{"n_layer": 8, "normalize_top_k": false, "vocab_size": 4096, "norm_eps": 1e-05, "rope_fraction": 1.0, "qk_norm": true, "attn_scale": 0.125, "init": "uniform", "decay_fraction": 1.0, "decay_shape": "linear", "seq_len": 256, "dataset": "wikipedia_en"}
Below are experts of layer 5 (counted from 0) of a mixture-of-experts language model. Rows are named router (the router's row for the expert) and show model dimensions 128-191. Each number is 50 + 15 x the weight over its row's rms, rounded and kept within 0 to 99.
After each expert's rows: "comes before" lists some tokens at least twice as common just after its tokens as in all text. This comes from a sample of Wikipedia text that the model never trained on. Tokens count by the router's weight.

# expert 6
router:48 25 56 71 29 50 96 69 53 80 68 42 48 58 59 61 66 99 44 43 57 43 54 50 71 31 63 34 54 44 56 45 39 39 50 50 28 49 39 35 65 36 45 08 44 24 47 31 33 39 46 57 48 29 22 61 81 57 48 58 17 59 25 79
comes before: "1", "2", "9", "0", "8", "6"

# expert 3
router:38 19 60 33 41 37 81 52 63 65 81 84 65 34 72 48 75 94 33 40 73 31 49 69 36 60 53 39 55 62 38 46 65 31 56 42 35 64 52 68 63 44 56 41 44 53 39 66 51 42 49 42 29 44 23 50 61 67 66 32 47 48 46 55
comes before: "0", " |", ".", "5", "9", "4"

# expert 8
router:65 65 54 46 33 52 65 41 37 95 62 62 33 56 83 30 61 71 59 52 54 19 90 47 22 60 85 45 52 66 65 25 76 40 60 45 36 39 65 54 45 44 47 28 56 71 56 69 56 41 45 40 12 67 28 53 50 41 34 49 48 40 30 67
comes before: " of", ",", " was", " in", ".\n\n", " and"

# expert 1
router:43 55 63 61 46 61 62 48 68 87 36 76 60 50 88 48 62 72 49 43 79 48 67 51 36 61 51 52 54 54 43 43 32 45 71 33 40 46 60 53 49 55 20 35 47 57 67 56 56 47 50 46 08 52 39 49 59 52 26 11 81 46 26 58
comes before: " ", " —", " −", " \"", " A", " +"

# expert 9
router:47 30 46 53 40 49 45 47 49 87 58 82 59 66 84 45 47 82 61 41 43 32 57 26 71 66 62 46 58 50 72 44 38 54 50 54 43 40 54 32 47 61 66 21 50 81 51 42 25 53 26 38 32 45 27 56 75 44 58 55 39 38 44 65
comes before: " to", " in", " the", " by", " and", " as"

# expert 10
router:68 53 61 42 60 52 75 73 40 71 64 70 61 47 65 56 67 66 44 35 49 32 80 44 46 53 45 47 72 64 50 46 51 56 49 50 44 25 56 50 44 48 63 48 68 53 61 56 75 80 60 62 13 45 50 35 71 44 55 46 56 69 32 51
comes before: " |", " (", ")", " |\n", "%", "3"

# expert 0
router:44 48 51 52 32 74 61 64 51 59 69 64 80 63 95 43 39 61 61 46 38 42 56 43 51 45 45 41 47 71 48 27 51 48 61 45 26 42 59 52 60 52 30 40 37 49 49 68 44 65 40 57 44 59 34 49 86 45 84 36 24 67 42 65
comes before: " the", " a", " his", " an", " its", " their"

# expert 5
router:58 52 49 33 43 26 72 81 70 83 60 77 54 50 73 42 52 53 40 51 51 51 68 60 49 52 50 60 41 60 52 51 37 25 47 36 22 38 50 58 50 70 38 38 34 48 73 61 49 42 56 48 04 54 50 42 67 46 46 07 48 59 34 52
comes before: " ", " United", " •", "\n", " P", " Country"

# expert 2
router:47 17 55 55 31 43 76 67 64 53 27 48 48 75 78 53 66 67 64 46 67 00 51 35 57 47 53 67 61 68 34 45 43 57 66 32 30 48 58 33 61 30 28 45 54 79 66 54 28 43 39 73 36 47 24 43 67 69 66 21 40 40 36 71
comes before: "-", "|", "==", "The", "===", " The"